config.yaml
d_model: 320
n_experts: 256
d_shared_expert: 0
routed_scale: 1.0
balance_loss: 0.00131
balance_bias: true
norm: "rmsnorm"
optimizer: "soap_variant"
lr: 0.00564
seq_len: 1024
steps: 5372
dataset: "wikipedia_en"
Below are experts of layer 3 (counted from 0) of a mixture-of-experts language model. Rows are named router (the router's row for the expert), up (a neuron's input weights, with its number) and show model dimensions 0-63. Each number is 500 + 50 x the weight over its row's rms, rounded and kept within 0 to 999. Numbers have three digits each.
Before each expert's rows: "mostly gets" lists some tokens that are sent to it at least half of the time. This comes from a sample of Wikipedia text that the model never trained on.

# expert 60
mostly gets: " Southern", " Liberal", " late", " anti", " southern", "ieval"
router:519570454546479449497525492587484487399507463505368480578561453511521498549497500451495554501424501514592556470541533547583460543452401537472485454419462539378418516515628457511496490482500568
up0:388481571454484519506566465500494573417507413446544384602518510475445523458491537519440520539483563521445485522495495454480446520460436603536537497517579533638506450495547515482394575490466481
up1:463574490450539483470588574450463508484503444522491508527481454543462487461429453485542491457464481462506504512572424524579530567491555513462512507490488446479621566639534520554469451403519492
up2:462575529520465459561546469487525379492427501492433482485384502505521628447530515556485417487583496472549517493461489515496537513561508567523554398458534524553381605570406560537531513451583511
up3:562525540481444547544498514542478514447562637398554563550403529428452521551453386470479544423546473532407443448512487401535557543518556427489458436596528473525446514516392457517514453519484539
up4:433453497438501542461496447514520423507560544560500489432527555441472506406508499462510503415514575552554503515505427513548404471565554463438406561448502538471503539459450458499540482521527560
up5:611447570484476452511561501522525587487505314543522450522541563576486513531505543507537526493337436435520409474491540548518607605501471505553466506440520626458458480501536496441435584453519475
up6:508574511478513414442466451522439436488486511453534527528534475502397593460439516500573432494404538465498516484523463425550625450556528530496488439542404519484421440497466495615457470569426493
up7:496488503460539516441518504512548535425418483484521534502486529419553569557530535495441533581583535464639536520440431420541532542422525466484505426527588410520480583497444401548521475513566628
up8:481602536551519551470497512487492423460626508525520450594478538538444478467457484545529564485490650573467518471504529456525528559507447404496501520564495454526492477459539491472481442548549480
up9:510437479471515440499548507443584504552533588485499421375499459501469431555504488515516468387486494549525476463563485450630571526477603489502489541512477599556531513475454535518606442483496485
up10:551537532506447474445543484620528542518531494508517563499444534500435495540464468429461389446478566475528491522563450563520558506526496476408611481534594405470532439554396499496495446557549504

# expert 194
mostly gets: " Ser", " Chevrolet", "ZE", " Rad", " Slov", " Staff"
router:502441585494503479483611521516511570601480523511531491440498594493517461475466472506516473529562538547496515555493525536446569466407530480511505401518554434393473553425583557546546542398471591
up0:546431476472567437467531449512479517539524460461378519536508421442547578564529460492432485544473360501522443516543471439418561578402517511467428493563536434595531404529508499462444570532520484
up1:399475475487438549469533517557464481480501457474585595516510418526521572549521514515467553466519498450553528512573556471546488479564563533503419457486490438481544500450477536456603463534505549
up2:555527573502489528542565502507499519519456495473587472532534463528467570481566558422557417440516421536418503538463569502499525572463516583463517472492492530506473529470454418476416517367460517
up3:502457430524488561542554552514569530549440471432488567482552451416591577541467532493491463548440460477482495505508583491552517556511509522550470497576515471505573518513463471494547554570546537
up4:466388479521452425488464420516572495537431636553515509538533511508511509546429524524536492499511510417566482570472469497541496546488499546537475452511453584530433559541512499516516480445529523
up5:490470588478473543508465512483514522501528494563548529438455565456561452435501472546415496500514464412509457498512453510551427565522574407477404497436491472542475545527448541534495556445519504
up6:462485462550618458578507423474548509552496466570543497492485641577520524494496502564562427442520603528455537503546429512408504420468411499509540444498509511608521464474484461470478451432534514
up7:553468479539554463497585553548461559503433491523604532547528517505557590506458463498491511517436444478505457520581527490509603489499467427477531580557501517419485562463588530527568473512482464
up8:432500579507493460468368488515529475463387534440430500518483581539527441474418547478563569479440504523525476422517545467489389421468487531540505491537507496529508564413616539506609503445509583
up9:477460483553549440480508492498524520506509418478485509479526599526466508434467489409513417503419443478547526459553420539481552497437557467551507454552447484589502430518550470589537535486493545
up10:423418511565552412426472444500526550547479475469503519484485530481467470566494431531466461483567450441542502423503488573453489478537539534518472505479535482479517582430422494526551508415451455

# expert 22
mostly gets: " Bar", " Ty", " Ly", " Hy", " Bor", " Haw"
router:445525538507478474527479404549557392554489505516422401519481454485396544527449573591459492540482576560490482446558523488566513500528512548552521478536426467506441517530529521538510466505516536
up0:481480536532505570493456520570509572571465443500523508501456486473501522598514516449559532572461550573485464517540545580404443375502463461580471387487572411438456420431461484500478465415451424
up1:613424490520509603614528487528462492548491504530538415442538431460540545515554593475450422515500538562541515583558471401424540474514451530503378480482504490491590471506408613507481538561511508
up2:489501580516574455471552550404561417490492567440531451515553458462477497545422510533480441409451464525438491448527519442553414641585467431533498554474455502443531415430523467560479530442501529
up3:503540497466429472501478521466543462437489529593498497437557487522401592488506442425497492414549511467405447552503504516487535499535477512420529535519445526452532430544417571447488421479555512
up4:504480576460494496562486551460469479537519407534466567531657550443489454489437449430537558452559479460520557545497511488637487392590616466480447566500487512534475424520469504463480523552518469
up5:444448535600467498544479586439423478510570485514506428513483537527410537490479455455472566534494489482445463507567566511516533449430449521463605562503498469567518577483511535473529518528509529
up6:501537526556541567516417433452439502477495467493455483523503447534534567575444460518514522564483391531510528492524480571428477461479471437449484461467488499573534560517539450523461485419466479
up7:527534532443516500501580435517491493507554566442481471418404493389429505489431510501510515526460490541568486476607460553425585477501441495516449529520453391580438493559456427544435477464507489
up8:504441415469519571412464499391405546439414442494572469460482490466482506477420456489413532502474540538437510561577388564451570484469537399410617422510498528511501587468505509431593498454423505
up9:512547572458582464475527522539477492484483594509486479561444500488580612451515478501445550426393522484481452471518480487496557582565482552519597486480415523432491460438481519484491503498538553
up10:507490444586555469468555474424560456536565432459547536488479595563530441497491561499527580436479479474437579430541518424494516596596533482422468530437548479549395462510421516484507503604406532

# expert 38
mostly gets: "en", " North", "her", "|---|---|---|---|---|", " Den", " Ben"
router:492501560489546460567460568564507503415556528555505515560489524530483500456547424450509529518555474404567526454542459497505471385464477541559420539475522442496476500355594542503569429548371458
up0:507478508560537532472535524414457589532537521443624547481457543536509518540448557425504500493587388590515467422482442503453530527543560444488461516590546501559502470502509575443496499365614419
up1:445489468524437605480529426495530453581498594540564462496463501511422518483515468446399428554400428418500542451503431488509446475511527551623499496501588440478480437567435472492552524482440534
up2:443613486534446523476477478433533443571535542479460446538422547509538482540483374481470438525462643576531528430501500549515564550483551411523536570501492407546491392505479488513512565446439468
up3:445458425521458544489548456485476484499503582472461467471374586501505431518487481593640450487416465512552449550530397551531440551450484492475589433497542512533431457492546516471415513473550509
up4:496498455519529429491487500535507523501445450489563342520440480469460546510473464519395458469485567445596449500450377658565509518545515510523559499474530518448547482560488427532537451551463518
up5:547413471492490443530514506551527490477547431556465459468470456394541424584618500444556545472443514450547516479409510515475552510471523504555482548537529517466536497451586475486463521608523560
up6:512543567547567504529472506560502510526465452505451574558548556434496489563626448583525570395534508492555506417423529503428507417424483449492504481508499541490497452504384522466526465552518536
up7:535467518452446505521539448518551538566515498609550569455504536506378522372438508497498527480479471519504459473520520463379421529543426550501497436468394564446475496544443529343569418515566513
up8:523494578516447537540434507518408463565553529558493465433517539521455479571429546451464586483466501488402461551569529547659490438507553542547526530419514471553477510477549491522368446481521499
up9:524440524558474564548566436402548461459463469415474555501550534578583458468505506574511609547529508463529503468509460522519489532511487522402524403486505485432537561531533538564498514522516483
up10:520543491445563379590484481483509429564517459545512493522521490426496542536469486422461544584509504523443507534606544491496526448421450474522469590562509532503451480438550587496616534552462459

# expert 97
mostly gets: "anner", " Hold", " cle", "ancer", "unners", " counter"
router:497440515430496476512511498634537530539458506503433442474483506510472545522438545569495512459509587521464476477548553508521533435497436495491495443537544376539448554613564554465621494475496465
up0:439477456471443409465482559483517540419526535531442505400458466507524447515529465560488437477538489518471451440480529581406528629499466441601507564459446542469519431532461533505483447416577413
up1:577554489471547489550524436499537452388469499501563546498504461526535558470422474534465566492419427430480498573529560350460470469387496507471592561529562515620440503564484400552538516513367566
up2:450537541517514411518573473552483476533499479530534461484421505513555459507558534500582451394514473427562535493550451588548444537453632416437533479457554515400592509636500516516506555495443415
up3:502492526514504606501453438565481504453481567498534474459523483444422547571484518514500588471473556519550521511487481411540453454494527423634463466598537545488533466402405517604426497418460487
up4:507426475490472480534504491532500577539558528605547505539495522490437479513387563479523513465541566474499461524417469343554445631536494466516582518463471531534410569509419551530520448428512475
up5:500508494499544512540507451501455445477539494433560557579511464481484498601418543532530484504507505540434450485461524456448466493504462471481546534457418540444526464520489587454532623487362444
up6:560381503513444557518501561563472414455521515514608451468528474467479455461419503460411535598413599551438467398477467443498497616455513542502504554464478508599560488508539411546509600498443562
up7:499571565517458625546460499435530460500450508642451525514460477510577514554401465568430503517508558480552406430479573395497488522535413535506475463348494560451473541527504497504504552491533621
up8:415515578510555568396547507483485537467438545490480486523503519445433530475510544483482485499483474420513647566528502503451543537522505456530493581524524455469533530523449551483502522475592467
up9:475438550474576468454485560529393515495518446470509535496553458430568442505583470548415617491562583437496512396570463509489539510487457404562408540514502592543512588472537541431507509501475486
up10:458504472573515381550498449662525453501499496519525521431515410564495490538435510399537566502512571552543545472476507495497537454487537472523534537534458481488509535482472461491522559564432552

# expert 129
mostly gets: " g", " G", " Gr", "b", " b", "g"
router:498570575446571473561435421459476499458578496529462517562453489513423491543379480510482549505478523472471552493534479547560432545459556473462431497515510539510529518461446443517454483552444523
up0:398387604471516536407498496520531546493480486464410546516469418529477502448348560517471616500431546477491560455513544492504477432499551596415486492540520527484418456483539470569514513450590541
up1:497523522441429441460478576487593484483510548483483547429528522441478525446480483538478523561503463556457498462542407543462423521393448504580474518406484475460557465479480517544478443426528477
up2:465494507496533516534509592437483516493482497439523494508501468476497539501581458576511433559568544479534489379519479533523453551454516463469559534460506489494398527569491460502506611452466440
up3:491504470509565472467538536434513451512482533469478501520426463491497523416440524572511541441500433478483505480592443517469483488442520487457491624428461498513472441565539475558551573512548448
up4:506518620456533450590515518568447462416553470426495504548395503508534493515391482523490594486544448499438566470484560432506538570471633488521459487481535525548513433517493480624532447445549513
up5:548457477462481475442519509486521430440498493488583521516517619464472579443566492503485456523542488491505518480491486544573490420570558545476512499512473467413478470481452579420496375468443442
up6:454437510517468456438467467447463515457475601472463578563528472528475482564593526493497495540429538467530462422499468449528450531469473499560468390466479524571542585562465469497549454507480507
up7:470489454500468578475482459443537535569486522500528538525425519490432454440505506368551454537558458496537533587437452499454512524535537558546436544553568491511498589521576547550500491460604553
up8:489516540527495508564418615544574458567479530507421432508456593511471518434445529558542473545420546508542513476519499497430472512463520412495481524458510525447573458451540422492504509566459460
up9:463524379462475477452550520543501430406507614371437422534510459408513517517450468578434565515405479484569488545557481580433446513401519600489492549481411446395384489437548504484500402505445494
up10:467526617480598488477525399578561494521427630508468494553456576506518457539528545478481597455435577531461486495465535525483545494491515479503486490515429524557478528467479511522536528465534532

# expert 199
mostly gets: " Kelly", "gor", " Allen", "bour", " Russell", " Rico"
router:537436474477514510515459559525548568507401487584409636487506435498430460533477457450480459546590543536452503492428508500488527531443538467489499496434486545571528560507574514427519547577428492
up0:385513478560448429467522501520550400536505505565547495462437493487481510502499527432593529541443546523517576588520506533475445501557466386482562495504505461510500544553456492528479530474489460
up1:424501489547544491453577480439577484516514409525451496554506477508543460400613537452548513520467542459481504544509406451445454537493477481422570596530515426568418582404481478447518554555541524
up2:501585409527434514574483471495435464495560502522472541570540422505444517539427511453538537498407404488469453511551482457527440489499499494616538584493536571606468388448455569450530450419488553
up3:559516524532515473548474546551532402419458463444519428499458399497456504483475520566562481519456553490471422553422558475435482516578530450491460466512554582507547509553404476516551515490551538
up4:447564511396536529467523475528452482449521487517440605493374486430425512530487537407490524459513522476518443425604453492411520459514594512435455445406479502501503520547540463490513468424421414
up5:503397504484432536477410486483490528547563499540435502495497498447501573498509581496466473595483478564429477570471504562498614489572429497474509558554489595478514448465523483514517554457427433
up6:420516497511515568560468489530448429391472477615559514535511437516459558459468515485462492480536519525505469484538405532530475438453507476533489499407507526482544609483528448500381524471548501
up7:493487554547471397467499468471481490560488554421521557481462603503540463427544409558470486516494425488411494586466488498614463554406551477558531518515568568549519474580498448522498515526462472
up8:528438459493628430473516515471475456425522499431501445409445458526431518529465518472473604474530490509486403571579515547470526443586511474457502511524494483506521524470577476482529507481441545
up9:525490547512470517617527455499463516469497550517550430496438517538429466604509489497569543517520467479508445619458449440517529494492534615511613421491558537507413484499433595538495531412497505
up10:396513554549496511517461593487514484444455492563506492527556494501526509428524533484492459436395491489431460374516493426460480428564551540613483561486556524512456399499512528549486488581443465

# expert 208
mostly gets: " s", " l", " ex", " L", " un", " im"
router:513504446508529617480460568481487507556505500589517568446574522553570545548447463517450519493537482516517476436508487529583508423576559501501432517494573423450561507541447455528474446546379476
up0:462548462473582514446516532486495496415499431551482554561539584544484467493598378497490448525532434536465496491453515554477466454415450396520556484501479500488528510522475545590564473560571517
up1:480528442513418473412445437505569480511492437526481447461328540474449512519422542537558513524526523487521425529453593532516510466508443553493492575436506512432426596572408503543504553473441560
up2:535520543419548552528465482469522462522600491494415475495454496503501568542495466495515427556431509486566511578489456473470560470519633604490514591493491473503517467525491494463451570492434410
up3:458572440533517506496508527435517561490435526505503592534506534575386516552491530477547569476483545481585465506491463545560452505402504490524543474420500559608495575540499500556450555396486414
up4:563456582465523520414551446449443550524497553443503500526550519471565508552460466376538498507635432506533456482479544377493557407435446529486520489515491498487495509497489541510489512579517523
up5:537404430481582501441521402536514493576513495512433475471534499471623504466555455452556548416508496508484443374568536474561500380484538518487476515533580595538534439492508567543491432543513570
up6:495560445469518539543519538545463486572494503438449416518524575420570557569452397560591484581458529551543468582517569449506504484478478521439581508505488567475398431500455492598587461371458465
up7:514493566546502522543488480517497437534559535508481410509544535509567592547487572553458496454545511543506515409466428509582493474546509590433495455551551593452447488433431476456495503488513508
up8:502475461576488532490466531613534549450499460505454474525519555502441612530490446483561447525578529428513461580487460455499574449472436464477379468413502488485529490522470391515545451565553384
up9:482568499462404585549554534463452407545522588535512558476488549595415490484423456449465504493479475440499546453473421486490537526513483493581445443582515454492484536484494515478487423549528395
up10:556565624441473496472561511412514480471574516545571591560479531510524396483489353511537522554408422570552474444521507455492427468523494532447499444413504494503507540507509478543481517508505416

# expert 190
mostly gets: " Records", " Lions", " Democrats", " Register", " Times", " Rangers"
router:525535406460484454448483456526630523391550449542558452464478491499477491456420400526430540515464508483480526542467522473496489538508451431498518485485466471553618469528503499533532617416513607
up0:495541519583489396543571507572478454374554450557530403412543468502475620467482608483518530445548538509373374505494460571439427486571433486491508458561455490547454508532521456342438407537469440
up1:435438520495602415488461566531492516468471418529493420545663437498422532475558498525523448479455468409459506579534452509467543528535480442537503549528476545483517591519534419574446615556420470
up2:504475514483555454456448457490620400289494491439530511437449492391462532469576445487469470507506525475513571481565426434493550537447513451581515496464557505495525511467459465493558516533511541
up3:583500452505446509574552573558512446586538533551527442491465473523574461510461629425573567516496460477499487452465519468441476511448373489542565552445467457532472510475536459497466398419592554
up4:509507502439539514495468541515524556481533465514481480493420586439505603658540462506493532419534496613471604495447480403460578464527488470420453422461524449448524543512576505596525473493580508
up5:526558393527492464559414482539529507512496552429455483407448496488429497549421505513538594528473436434579478527518558514411426445476420497442632484517542494520533529560532492514452442539487476
up6:563441503560494565540531530541525471566514610554497455499468418546644529510472468502511488518488416481443553524570488443568544452422519510421598464461491481530491438456463493494519435427440495
up7:527538462519479476538471538432472478440515545595518492564439500509502569513465479375424487590440579485536521526603500535514544514504447567448478497442486528527535448507481428457509600467544500
up8:455404493564498519566441530500483569546544479483584500546480383460547450449517488584492572418568524558475442522562491480519410520479473550489478553506436494536493474466476462536508526572526636
up9:464526521493530460523627490554476508439547555481534471461486587410519604465471428530491466476541436495484492392541541587499492468519483522470504447588579420503494496557495531592515508549461504
up10:485423429544466480441474567518576440423550519488423524472568539467461532549528426478506458441451524505501524526465485516553485505438458568544490497480560540412527541471565508531495594499493427

# expert 144
mostly gets: " p", " tr", " dr", " br", " pl", " c"
router:545473415456521482459508470530476541500527471466561554515550519508498548556500612546575521568457568510495490545539492470399484422580581485498429618473488434506534516526517455499508499452545472
up0:514544545495476534486503563419428492478483586525417492549470553483502508528505451537517495452442499541512495451556484561516437423521474547480455545512425465565594505458460452471513528541573512
up1:492432480508495458427506461476530536606397475464544492499559396489483549440508388492444542477446551484503611518447510491513584620533501426513450471464474500466461469441546513588533428563495453
up2:525365543512512470550456540441425430576486574571533571496411534434545439518545582452618519432528475573466433404515476599496499563513446466524465515478500486538534512546486531511409535530450484
up3:373460464522447520517471463510494493501485448539561427509462494518478537499457564497562521486515507475420506520591462410569510523555467554386479513571495491562510467525516493556578567514513438
up4:519508434525426495524552439437505479410479520556554527573501558415525498486524565661499529495516529484561458485541456489552517555508528548482523525530582576514591362502566437538414566569489487
up5:559573536498550507490545478545466470596555541394517491480440501527589559522523545512519393463524532464508444491580426463467496552490544508585448502443531445469446565514401437573491510494438443
up6:428520454420518531420509510522520493527470600411545407502460510418464442540554431519536484520541509466449582637510492499593499403568469451503570497584538575503475556508519384488443519494516472
up7:523521405453530600577499505477466528495513501535525434480565475533565535474486534438565484468537523510549476510437529479396504425518462493427514472456511510500443534413468500519496404524478482
up8:499481490465502509503515603491475506503497525516505506531568550461493419513420620412371482553399475519484508507449499506541423537559521494576511502618511522534510515421549474537458453481483581
up9:557513461446538435486482546523450524404519521537503480424525658340465492517519566538424418393540402462480437449544471464505483497573522522470427502507569454474554453444504447499505492480460543
up10:520523565471419489544540516429479515484500435481595571528583551518566485601509498526493528496442516478499528508460443453597473463483504482483442491542493490511539576479548531546533543495519590

# expert 200
mostly gets: " side", " version", " story", "atform", "ge", "onent"
router:460477447487420510505466419492454539380533490604528495409484514513583430461477466530416555524498454493559471450456471425548402499444511456486419523440393490483518471579469463546485526506478461
up0:563554609458386479547453533475441499473495380537544505539415553519529455532458530485375509567514419448487475530539603448459483485531452512497502526590477523455524475479472567574493603533515514
up1:496549505459489492519470541585495614479532546532523533614480462462507432474525535446501588492402484517553459429518525518461555429527483456496509464525541491575515550528546490435613532552494418
up2:441527520521474571493443384468506532440426480435437436548494532432569483446496443523468590492507459507530511556442533515496532440550588497507371570559504469520548560477529490503448565522523463
up3:437576634528495601548453478439535476515539481497478464589522553544492418519485465515496438524492487562587549467463503501506470476454462434503444503501540419443475500540529523486526547544551524
up4:540499531565454490550552555452458535470499490495538473502541502446556480523484471606545467492511401471524466570435557428428459473450578512447533452422517578577473546493422482519478424557490558
up5:484380539488537516579553547508526455501618447506385429552450458538596502467610512526517491509572517543477503515527470496434458536434466505405586423595520548528494542448580580481553475472574556
up6:505512534434532494565460491543518489511502514560485559413483400448433588496575561444456537524420437441401484490454505549391471492526487479544526554463570482473520522551591490474548481451464495
up7:478411523512459443420555555483563512469519480472578417509450515462614537498511417459481484571513500485485446480573544497564492611492569508535545529579422432438443454471609576595495496469477498
up8:493476507445550561532464524479474488433508539525479471504638493473392536546429412522594482445518532388543488562503535511532471478440536473489444543443488591512493540507434461475523517494527446
up9:534458498504515471497536547510492531554539402500467505508407530538532502495457555592518531532472455475574566583452525476440535560573632605429486506450518545548509436507498532526502475539504535
up10:470427434504480540494482477583501486547509484505447450427423403496521511505566482515462494480435513486439467500529534476513498559525533524495486537486527524615550477495555382457566531542536476

# expert 14
mostly gets: "burg", " Kong", "orf", " Beck", "ning", "owski"
router:422561506487543505460572514527471497489457530446407548492460513572453396407538470471511443443526417510560595560507547508503563504519484502445541504497467444487534440486498480617546521470492573
up0:514555570518569418503448452390435502471440534529509512480486529492523502513495564554509522497484482515547553564489508481488515507506477511447594536490524490425502513560493602563562562517438498
up1:648574591595497457425512523471575570458493437475485572528514467536591547557436492538536597598462527381472509503475499447432500556517576477521500544569523462582492491481534540521447486489545476
up2:530440534527506434476575618462496453393504406544538556518490495481455523503556544516588398500465577491489473517552484466414513456474497491514538383497541419552517483439431489502472419373484425
up3:480501502461573479495524456453478506541399415530526442497437544499508480553515372576598548458434552539532521488510552518468444482504490472465518625455505470511580537489524519569514464389544426
up4:594494426602429440514486475560446543440450680457628491457480568515524478519469561527537599554489484531454513444494485528547468506560479624445509475473413469524551450492463556435516603458476470
up5:490474549475484502494494500565564513539513534414479438451508514476442539569571456574521575479481549519540479511574355614485515465475437497547595438458580460520469512486509425467511404446461501
up6:518438523467560507491462471572494427411496501471478449444459595507431522482486447531575402501479467407450541573500481434443533459536417534512479532530575540485405548563472483502366517565473533
up7:533515572458473476543495448536583464464505528508461524415507534391540469505470539522568529488484463538441437440449501485472589399470525494541508516414528502421542499521490462571491442421535511
up8:595500385548528464500502458476535434519519473481447523471579484560560599455434483559543448573504493522459478449497469430545579433570481509546344492503584521541524501570465527504550445477513445
up9:441551490544551452552543483458526589559502517582464474554365484472502494459541506503443357371512519571442538499392508461527509491522522497455514554576491474496617517529487512518472496485487526
up10:493453476537562581526520499463452563517464442468571379458472528542515454571465410499471472531572459582577477488526418565446558450515515519419525540502395563586529569548498496521481510593447420

# expert 157
mostly gets: " Phil", " Roberts", " Haw", " Harris", " Communist", " Griff"
router:474588473446470414397504570579549516462469486479529492487521688490595510494470516563452558460424430464593537471538559469546473511509440453560464481422535496474467485511523498522555553508491547
up0:500581514507507534469517577473523434476516474469476431594503497603546571495471472469493567480458557498595446434531557388442373471500480499477584474424389543531526535444484476529597487556543464
up1:473500466537425480523520502585608480479547490496597566459442519459495513609510544411526441501551511495545434531457467549575460522467483502469521553435434580532535458556511674521486488487435526
up2:472516537600556494538465493465597487627467567542374600507411431389464472471490497581523515490426446565493439488544506486525554516513410499517363508452473460481506493546524412538550544514438439
up3:469495432503557572451508524596531541476501516509428525412508570547483533499519443515597434466468578452470503564509478497505465521529498591547481525469408569498451458470522512543460475535501556
up4:486604571426470434535451541431465429581434462460448507549459603484569496458512495463638455461512489422519470573455516444461497484543543510529530512495523539485504502467474541520485503654408542
up5:476525520611456455485476494523446476439453587575479490512407464523488484423578439508489528517504486473470522491516531549480470476611533560495510416466534611507499504475462647532556569478456486
up6:579507500489584457428494530489558511465549529501496594504545590574500470499488648517551499455534490532531548573597478519486501603425528536448450589422581441438474486470473465540566452448471524
up7:468497498512602482593436436552572446434444456510487466458498413482521504569484515455536499548571486535517406597532589508497530518420462397445657445557483559507463415513568543551464422455450489
up8:494523502500560518421491487401471451489530457506540550531479514325578547483476372543504517481495547504444525508458522462452399481491399572426473497447497499431422528530487502579522432552449546
up9:487482506499449514552477609537580531612544525544499485504436563473469466649555453505525527531552524477451472470496539497442572469522501539521542410496479564582536549564584495446488489518523496
up10:521499442523515574503575596472503487553576541443497522489553547510472548504439533500586418490502491487533461396565443527498553627505559481556512581510499547494573498475464513556497553471509439

# expert 78
mostly gets: " w", " f", " c", " well", " g", "c"
router:503564437461513413431538490485438487559515466449526440505508471513520510499532575532494557548592490451577544490477605528508616479574562549474453450508480480465479501625517498499571497579451460
up0:493492489607463613461482506461496460539431558498526480394509543454473511518563501540499582503529485444441463420531411529482594473443526502542576479578512528507463434547444474444596440535470439
up1:511479541621497467553508495500529466520541475426519502488495468524516456553519476485534605507554583495507480591537552445391501505531421536503439486549516549537478437558502425454504558514513439
up2:451578643485452439505493561520481442472567470543473478476396502508526537491563485616556524461558481422532422579542514366497507436495475406469522463524460495410463561494462521460556520447516391
up3:467520440571490509482465502508461469530564548592490492538558530513478469478527516453470481491619421488488433473529459472534514491496439513469498474494495467483444576515442497449568476512517527
up4:461468451496511494561461605521502423479482493559511554538509438493527581472533520568474490396459530433609531492521550478429469545469550468574432489515507491507519548438500513477471488478447438
up5:551553466484473509423578510516502479535415483575504481502479424507555504558583470597507450426522533594530543521502571533468590493471495481477491452496503411482486583523510425625531452593546463
up6:536502433522541502521449472462477575520536547463580488421527483566492517390540480545496437480438495547431557476458487546446508468381538472521515534477469501462588552536481571528541523548505371
up7:464506491469499438561531438526526564478533520405492473561514472515585407523486507453445486525480489555516438465595500455542450446512594387505567535541517534509512609462444510548512448428457500
up8:462499575455426606439536539531517491472525547482521554480516433385577549521569451544479541554552500499438511550526557475599461528533415568372499566505592472364535473543455529475463531520593506
up9:549502580481435562486540603498533434440529535572486492502535619568541519567506520421587512474415520459517489410533524524493574472492447529480425465525461448451589498540531431550518584508524492
up10:562493475533491512503538445519514479422493493450494583508411486555519488516524486488517533553517396581444485540519497506492466621580630534529521517449475482486556464542500533450469522520539459

# expert 219
mostly gets: " This", " These", "The", " Although", " However", " Its"
router:568520536521503522435473512479447467448565494495477542547443479510617522484550541428563371527424456493551514445542447460486494426523448472494329460553469469589488391515449449540472573479544483
up6:496472514451545477414546455453452496491468432455503463526544505445445474572519527569465521488469541630459490471461457529477533580464544519441445519501554568528524560490617505473512537546500535
up7:513456534419492491508521530464504515573473492525521458531471453473416452484516464488504434417561405594496492512373501598557548504493494550475503477554507604456550462483424504491476500428529480
up8:464531435502442507538518524527480513513571499498487424524447484510516419441566518513548462477558463522476575427587431446499559570597455462467418573613500474441505583528499569553574550544479568
up9:535580486510507418493488510444470502483513411503461436563496480529528517532485451496488454523352582497542582504464512576497545453451523537432474631437539428409572511521470469480454515513455499
up10:530537471545504498565497468583401557515410481535423453523478480504598471546475447552525454523523459574490456472456535541461437516483510474475541400489521547541501516516516570513475511470436503
up11:508563463383479517518424534530481579459614527483503515491472502484453530490532502531465499554501501503520533446502431503534566440507513510500499553465507391489546471537544459499544531594468362
up12:523530417476436494514480543623520444515517537543504490575418475518535522611605471582535567519366460522350456435498483582537500536466500489483462477454471589533572447485524472521519440585511535
up13:594465518419484447449489474501455445518523580456481556508416512479484542523534551491450455498524449522535552561451441458515541470516507637515476435460459522487560491556464583474593519536562443
up14:462485516488427486485506488442492480532489576458463525469473520405472466544535485486547480586514559568499460422464511454494423494446486539464492483597481552476479514499471547550465519466563484
up15:549519542482454553479523492477519471571546560475433517410534575483431496568488504537537540542508501426470469602484520497527485486518488486562443532484587492449417432429486548573443558467499457
up16:506533562473468441490433537467525499477431501471504559594383475535510484500500520521513514472517533505466565485418404429532574519545534472550510556531486484481523509449479451515511528493443434

# expert 30
mostly gets: " all", " r", "The", " any", " each", " both"
router:539477472512586523485525480556460545536491543503558470574496595522436561584613496477466570560509498526532614480579490514497530458539613488511502524402497432549530415497505555491533508470481493
up6:533464520527446543555498402527422573451530617545501476596534540542466477530511520513535486438513533518583530509478495504413460431524373533460523524561477432515448498486444549535469518471426552
up7:482551466414434630500449580435503521417500558579474430574519435596547488544381508536486524473518513577480439489478486576503463512482531415485442534407546522521470444494555488493516531597443486
up8:575519499518505576387544573484472431632630536451507509567438575534450514564514417482526476518506622498495354456434475512512471478451520487435521514535528492536520456529409567571570556561557564
up9:505465435472471559442449552546389504477582566614467498518522573468459479547489569590480482454583452552475558539514515536541493541560467575540519505493423499412486543492396516495533496529486488
up10:507504498451448523507466514478536514528478477477418477540466341430535614530549486573525523573447582540544462476407467511558562544472461456496590450562558512506450384512528463493527561480379493
up11:399516440499421434481539509460562435559541463471462452568556438571552476498537476509497529421470496469532473527530450603532524500452469499534591461471521538512518414506467578525589510570487477
up12:500524499418533482478543497403524521498389455529371544485404511481434440488550448578467500460506515513460486505490534444501471425565480515512461535549623566478457493446553508459557432524454505
up13:492527454550537510521577473562383431425485480504532482585444575475433435548519477525464480493539510513393485542600531547427506485620433441496546420446540478509499490578485366528511512470408471
up14:413494543512539456535455457507531494526521461528551500574484532490361572454448463541490507486591441483497569401518410531508403508570467481558505534532460479490503475551408511540517374497471481
up15:467505495448534461482498510604456511480521494489408407460483495509510506520488516478471481592562404621471527477375398462539445477482494571427509380459483476529531443496475430517493503500474590
up16:391414467461518430489558530546516494482426483463501477540492445514496467467538439484473558525524490507527523517457485590449477468577474544564408442423445516563545473450579486489528516446483419